Below are experts of layer 2 (counted from 0) of a mixture-of-experts language model. Rows are named router (the router's row for the expert), up (a neuron's input weights, with its number) and show model dimensions 128-191. Each number is 128 + 24 x the weight over its row's rms, rounded and kept within 0 to 255. Numbers have three digits each.
After each expert's rows: a language model's description of what the expert responds to. This comes from a sample of Wikipedia text that the model never trained on.

# expert 1
router:135125115094133110154134135114131120180101164152121112190132142115124148120145107150140111157135132125144171090135102137095153118109146096152104146184096081128162126171124125117139177153140114
up0:175155086120144160157123129133146123101102101137114142127143077171160114130106117160110153119110087092093086139122127152117137123134133113153119171150127127140109091162113078153113131118133122
up1:148118090159109106139115098160188071120128122115089130105144133120074093095136131172113125143139115138119142120116133175128143124122147115129144141140142134126131152133145143122154164121146148
What it handles: Place-name endings. Final pieces of place names and named venues, teams or bodies, such as Utah, Manchester, Saskatoon, Lehigh Valley, Pakistan.

# expert 12
router:185142155094151139110106142156136129144112153123076148121111146116158147128172094115102128155123140092101117180140122149129168121108111077136133103114136125082137095136149163141137140145156120
up0:104127099139118110182155121093113126183117133126127130158157098100109126123140111156112127142128160167152124134116130117149070129173148121095077166114099136130136133182134180124154150114141130
up1:121113120132095109151131104149117131137084115165137108171101146145132128134107100139101165160129081118139138126116109125125118104138147164143106136104157147106126112145143132156136110155076093
What it handles: Personal first names. First names and name pieces of people, often after by or a pipe in tables, such as John, William, Jim, Ian.

# expert 11
router:153151178123149150154123108124125130137144094138145111167108132132091120110115121163164120139121132120125126133119130086163128148142160164130121111140146125125082128138173171092131165134089116
up0:166133124141158121126150111071135121105157139152151137127123148115116133126188152121198112149133102102160155157136143157119074143122115109173132077156112158093120126138116111134094098146161140
up1:145163087110121114136157156135176153164133148159172105153164157141152155182094130084098122128128117121129112125096189123149114129129179156165112150111148096105110143132102176115116143082142136
What it handles: Abstract result nouns. Nouns and noun endings after the, his or 's, such as title, appearance, performance, celebration, investigations.

# expert 9
router:146151116141151126130150105124155142145121164132121117137115138135124105143151122144114143159102137153159107138141078146147111105126132164166136079118118131100105110172127121060091134122116175
up0:122124135129113123131123132092114108108101161099119062120124117086105122148139110120100129102096139116123144184101128162112133117155125143098156147125143143137096089080124129190134096125134109
up1:140114197158171121097121085122162131147135100116157109151141090113143161099113140165184115124160127113127127147135092117121140130113166135106136114122132110117086165147119143119088113156144084
What it handles: Leading number digits. First digit of years, dates and table figures, such as the 1 in 1864 and the 2 in 2013, also single counts in tables.

# expert 14
router:180122113144107107145138125131140095152105119134116162124123148137115105161125111137157132146109153164083126166138074105148106105122136150112141131106126089117069084171101144094086155141122160
up0:144118084149109140069132101121104137163160140072120120168135119133141129140136113125142123094132138149140133125137169131141094113139142159160104158138151129104106192111095130152137108110114113
up1:155145093121144121157051140113136089157118090133112083116109123123141133135143150181111140141148159097133091125101148160091136145084167162176155096120136120077123160127160140112162168178107134
What it handles: Opening quotes and parentheses. Opening parentheses and quote marks joined to the next word's start, as in ("s, (E, "f, (x.

# expert 19
router:151121117106129129138155130113127138127140120082142103137121142118121112126160116145115105093133142161101125121133105202093126089121115174124130132135088128139114077130116140121093109114133144
up0:155147111123087091113129130100119151138116153085146131178127147147113137161146112127127173115093142108133153142107131115138145073141161135144149152119095132133112138167161123138105138124124152
up1:136155144100145141120148094180130167105078127141083133132162193165169122142142157144126126169151093162148113144108144096114098101142138113102120097118123160133182130121139096130107154109148157
What it handles: Prefixes and present verbs. Word-initial prefixes like re, un, dis, and present-tense verbs after subjects in explanations, such as relies, appoints, holds, heads east.

# expert 10
router:174190135115148155152125107098151119155122156110110116148128148139137140115168117142139162131097162120099130166114090133118118107135145138157132114157108118106105089172093153082128141144170159
up0:166167151145158122153161122133103130164096144130091134163131140087119134094157116146101116120104137108140117130144093164132135083170145122145142116148133115076085099143140174117084155139167134
up1:154142138131139122142133137113135144152123147123119143147154128092122151160154100134116121174113136132129131099173131119101177107135147153134139134171153173087101119143132129104079141129108134
What it handles: Common nouns after the. Nouns and adjectives after the, of or and in running prose, such as city, government, political, university, cultural, civil.

# expert 3
router:183121131099172140152095082098134134167109120117118117123125144087169163127142134170087130146141176137106146137108115146128113122105130158148121123157114125140109138137156122077073092138140121
up0:172135095114128140159110120154160137141164139112124147139132108187113082140116108131122137111119086147110152121178142147166117111137123161158125143143157093085167111119157135090110131157094133
up1:137152160165076117109130157079143120101124116177163105107135121185141122110127107155124136170122091111158099125147114097125135095144157133076146111116094121121149111101098123190115156116164155
What it handles: Spacing before numbers. Spaces, pipes, dashes and short prepositions placed right before a number, such as in the final 6–2, in 2003, (aged 67, 1842–1860.

# expert 5
router:158147094122120099121144120094164077102147117092103159131147132159123116114098140118102133150109172137158120157120140127137139146132171136139098125157098143154077113124140144126130138151145093
up0:150169089184152090149144124112148128123139128112090159118092102116086131167176143114135140131122123101144115089138107129115074130134069116111133151102126111152102106153129146150107151145151094
up1:111063166141195177112122137164102142158124128163127113166100128103115141150182115128157128143148076087098153142087137109096158138108115131141141104109164165113182150135116147099109109132112156
What it handles: Quantifiers and modifiers. Number words, quantifiers and adjectives before a noun, such as two, all, several, other, many, original, standard.

# expert 7
router:149128155147129121176161132077148151160153116146128129103129142156122127147142095146125138136107158128115135122145111136116105106137156150134154101134121112146120103159112153095107157162126131
up0:123185118103132155118118132136089171155140182112110145142113086128138184171140110104125128140104165089163152106111112131119109134100146127164148138181140153183147111113135121159172141111160136
up1:160130142127163139134133168151095121122158142121098109165123103109128108104148088179112147136128110157113129205162126110086089175115117085136104124136160115116112096118155167124158140165150135
What it handles: Line and cell starts. Line breaks and the first capital letter after a table pipe, dash, colon or line break, often a vowel, such as | I, | E, A, U.

# expert 2
router:163157083082114113152129142131178153125124123128139102161141137149142141089123112112157127120112154106112158152122127163128128094150089114151107131133092101170123083128127128136161167160143168
up0:124127148109118105141156137109118062119146103137111094146103073136105171134072138119157113129166143131131154164165149119142119115101137087099120130166111062163109117118123126114121141178129129
up1:114131130148162155125143151129123135163173094121122106117115119122116108169106182093106090098154147161153128103125137143135123130113139125098094103132098114131105136151131116134148145091132142
What it handles: Numbers in tables. Standalone one- to three-digit numbers in stat tables and lists, between pipes or semicolons, such as 18, 32, 7, 128.

# expert 0
router:175163138104127131137152123101138146168141182163123106121134135128109143127173119152134130112081150076132160163095111106117136144100155114126151103132125111099145138145126160095110137103109124
up0:135125165138140198116131084073137132123163137095154113135140126127118131125145095145126151140083131139119133074133153133122105102155121124140176133119087115149096104147105128120144134138143104
up1:147108162142162164196080113093108172162137120077118148134120114140150139121133106144087132099095111062128128097124104115130104098103115110108140119140126129143103118108148123136144118102074141
What it handles: Table country codes. Short capitalized abbreviations in table cells after pipes, like country codes (IND, ARG, USA), party names, positions (GK) and units.

# expert 15
router:135145146119141134132176090118138129174123126108130149133112133149130129103142078139132141133134155123105143133121127137155148083155136149144116102098130076143100096120108144097131125158142149
up0:144099167100166158139073130109114165078106137150081072134161107114124140098149125169125130127117134116123076131122097132111083143116194118158110109127146156106132094088069115159163150145111134
up1:150143103138116174151140155157129123140129118118144139163157097111162152119144127173135144089089123095119159149141126181136127111164155129123166145129147136171126113164128176109109144101143152
What it handles: Word-initial consonants. Opening consonant pieces of words and names after a space, comma or pipe, such as B in Bosnia, R in Rambler, c, d, p.

# expert 17
router:119113163085196147109103126097178144143152126129149090125147142134130172124128148165135123112125141094072160154145125117112114092131127108136156111140149170053111142128128123077125124149122132
up0:147149103111144149124174099141150139107181124156163092141118115145157121133148099130135150097100132171125127117151118114089102154153109143116078140127113130137144112144115104088071138097145104
up1:158141148173150091138130130124118131147114142170115097138122097100173140116164136143177123167125156103117119120078122134098108128090121141152146134133111142159142079129164147146168137136161115
What it handles: Function words, joiners. Conjunctions, prepositions and commas joining phrases, such as and, of the, from, by, in, with, often after a noun.

# expert 4
router:167134087095138160147149110147134133153119118101166144163155104127094144137180129126164156166105127153120121123156102132104164152116149127158132105164111138153091121143125133117102174108103140
up0:164113112114132142096124125125154145142148176079114120112091146115194119120121106144093111106120159163126128147124128124150106153144091135121143120128130110128098146149181144106152155122127106
up1:114139138134135141132087129125131086134128143126134120116117126137121177127158152119128097129109151145128081143132140139145138110091157116129103105120127153119134138129183152067152097122120180
What it handles: Table and heading delimiters. Pipe cell separators, table divider rows and closing === or == of section headings, as in ===Denmark=== or 6–2 |.

# expert 23
router:162168114128113172129140159130153118144105174084104151186120135088099107142122097115155131136126136078108122151148148153104107133107134111168167086160079092122103127156098133108121161122128136
up0:104061151132122109087141122131145123130156129129136113150139159168137151136125136132180080123099122141158115112098143100155163136131109167101103166145134155132128141108120113135146125155135120
up1:197118133104120113121140115056097111101154108188164110112127116118117118156155145154123136185106136117133160149149105126119121154127146128101123062083129124143124111145109080168113122089132148
What it handles: Sentence-ending punctuation. Periods, closing quotes and parentheses, paragraph breaks, and clause joiners like ", and" or ", but" ending sentences and clauses.

# expert 18
router:137121123157104139131157087109131100127132169074124160162104137129113111080125074155131152103129135147114128159116132135143127150127125114150086096112155103123087111117095155118130110147126119
up0:149103095056143117152145121114146074134109116090137122089123102113125085147111098138112145108157143180150100135126132085107143095168111133107108101118107122155060118146139124125137165121101135
up1:147148106164117129111139147113166126132191153157132135146130098121163095121156123092167124108129119100146150113120133144128138109159136136143136122129127095143120077144147145123127136137112163
What it handles: Mid-word stem pieces. Word-internal stem fragments after a capital or first letter in names and words, like P-lay-ford, F-arm-ington, Trans-act-ions.

# expert 13
router:142142115106121113123134112133127152079121149113136148108099135127103095144135145093136112123111148129136123142114137125151145123113136175116139156113127094136138108151114124111128139086136191
up0:150108127111163129081174083105146092128137122098095146108138105146117110109125079207103117139166141144092107117194099197155126129102113115130129123098126123169110164124111134117125129141125191
up1:144140100138103137106118159137128088148112148148118109140153154134182169142152105153173093180129091115094125089110081148156134118089086118146138116187105119130174120164105140133140128145148078
What it handles: Narrative verbs, connectives. Past-tense verbs and their endings plus time and cause connectives in biographies and histories, such as succeeded, picked up, after, until, because.

# expert 8
router:106114134144176116141136130105125081138119168112121130152105134114102143109135103160129129140137123124142153164142087115163145150097114118108107072172108133151138107127125154087144157161131179
up0:112130099117103143058091079175156113131109136089124121132135134125120154150092134165147133170113139131140122125080096114149133105123181157155121143141090104099115112143187087123093119122181069
up1:153152081115110177089109151170128140133131153135124118162101158129121137133146124140125098132107135118102142153123126140104147124135125086132141131126109162129090157139142132124081144084144109
What it handles: Year digit endings. Last three digits of four-digit years split after the first digit, like 2|013, 1|948, 2|006, often in date ranges.

# expert 20
router:142118136144145117116103152128103152134146098128095117117100139108100118129115152109121137078117080074143125104127111152096123149147127124171148107149146136119163126155127124100117145143146131
up0:174150117096089117152136137131132160106110169142140121078084134113098074188152151129124151148084161102127110127108112141191123090107119134126181140130122118165134127130144159093143119103175145
up1:140116141153115142137113076118126146141152157136121106103145107150127122111091141121122153130075092113118113113126103126162098105143119109123120102170141185138157141117085126098133114135144114
What it handles: Occupation noun endings. Agent and occupation nouns or their suffixes, such as director, actor, politician, analy-st, comed-ian, doctor-al.

# expert 22
router:111142139155158132191119086119126126166116098144157146133102129100130137116134100122162127119090113114122109116131121169126094097152100158132164111108100115144080114136093149116138137166157147
up0:137119121111172110158135108115100114105124132152140115195133124155140142091143152156147129136092108114083136117142117112101127148170084126106164171129107159065165178130099137134095137135124147
up1:126099100107139155106141121116115113105128130128104143141127151124110134138107154162085108083114138129112163125118110136121139111192183100114135102162109130133100173143115125149095125139097194
What it handles: Capital S word starts. Single capital letters, mostly S, beginning a word after a line break, comma or colon, as in Sophronica, Squire, Softball.

# expert 16
router:217163141118075111141146110120125093126096114129097129135137126097118138133149157135127107110084137127108091155143071143128135128091136117178184142148113115106121092153145114112126116109169147
up0:091149113088164122128100155129191109166146125121151148136161122132095162117106134115162101130142117109081122109149148146142120135116147134134097086148083124138103156165105168115115120141100127
up1:104153129148144125124119176117185118139170146143167133128149093117114149116121145127151125116111125114101129104165126165102152135135114128137106138111101140144112133133083165124092128132083112
What it handles: Auxiliary and linking verbs. Forms of be and have and other auxiliaries in sentences, such as was, is, were, have been, had to.

# expert 21
router:139141082141126146115131162122143129151100180132107083138140139144140158115172159136164112139101158107115124119151063131090111123121110117140096124181119141145148133133113126118127157113115126
up0:128114154122129146113126084081127110144125146096136127167159120077104087103103117143112136122176118112113116119109119079127132111176163076119130170132165120094128165067105127102137115126129095
up1:143081104106133149147137127109162147122101133097153123142152110142116130116133148151133164156069153136121113101138096115109126140102146131107122137163150115161135115141164112105106167183105106
What it handles: Surname endings. Final pieces of personal surnames and foreign names, especially in sports tables, such as Keselowski, Kagame, -kov, -enko, -ić, Smith.

# expert 6
router:126174129128125137159169109182132114150132110140122127148147157110125104131140146138100137168114125112138139154145121147111075107124146108111121121138094118142088129156146139126120170138101124
up0:163147109146132188099137109137155108106112148097148116155124137106096131110181089132084123134139110145106135094110101096134097099113108134115128152116136119176178110152118152137115130166154124
up1:155143121150189184128134098124149074137127128149125141101096124073168115101138133124129122155142120109133127119124134114103109125133122148112137162116108117109141145122084128063108143121134188
What it handles: Articles and possessives. Determiners and possessives before a noun, such as a, this, his, her, their, and 's after a word (producer's, men's).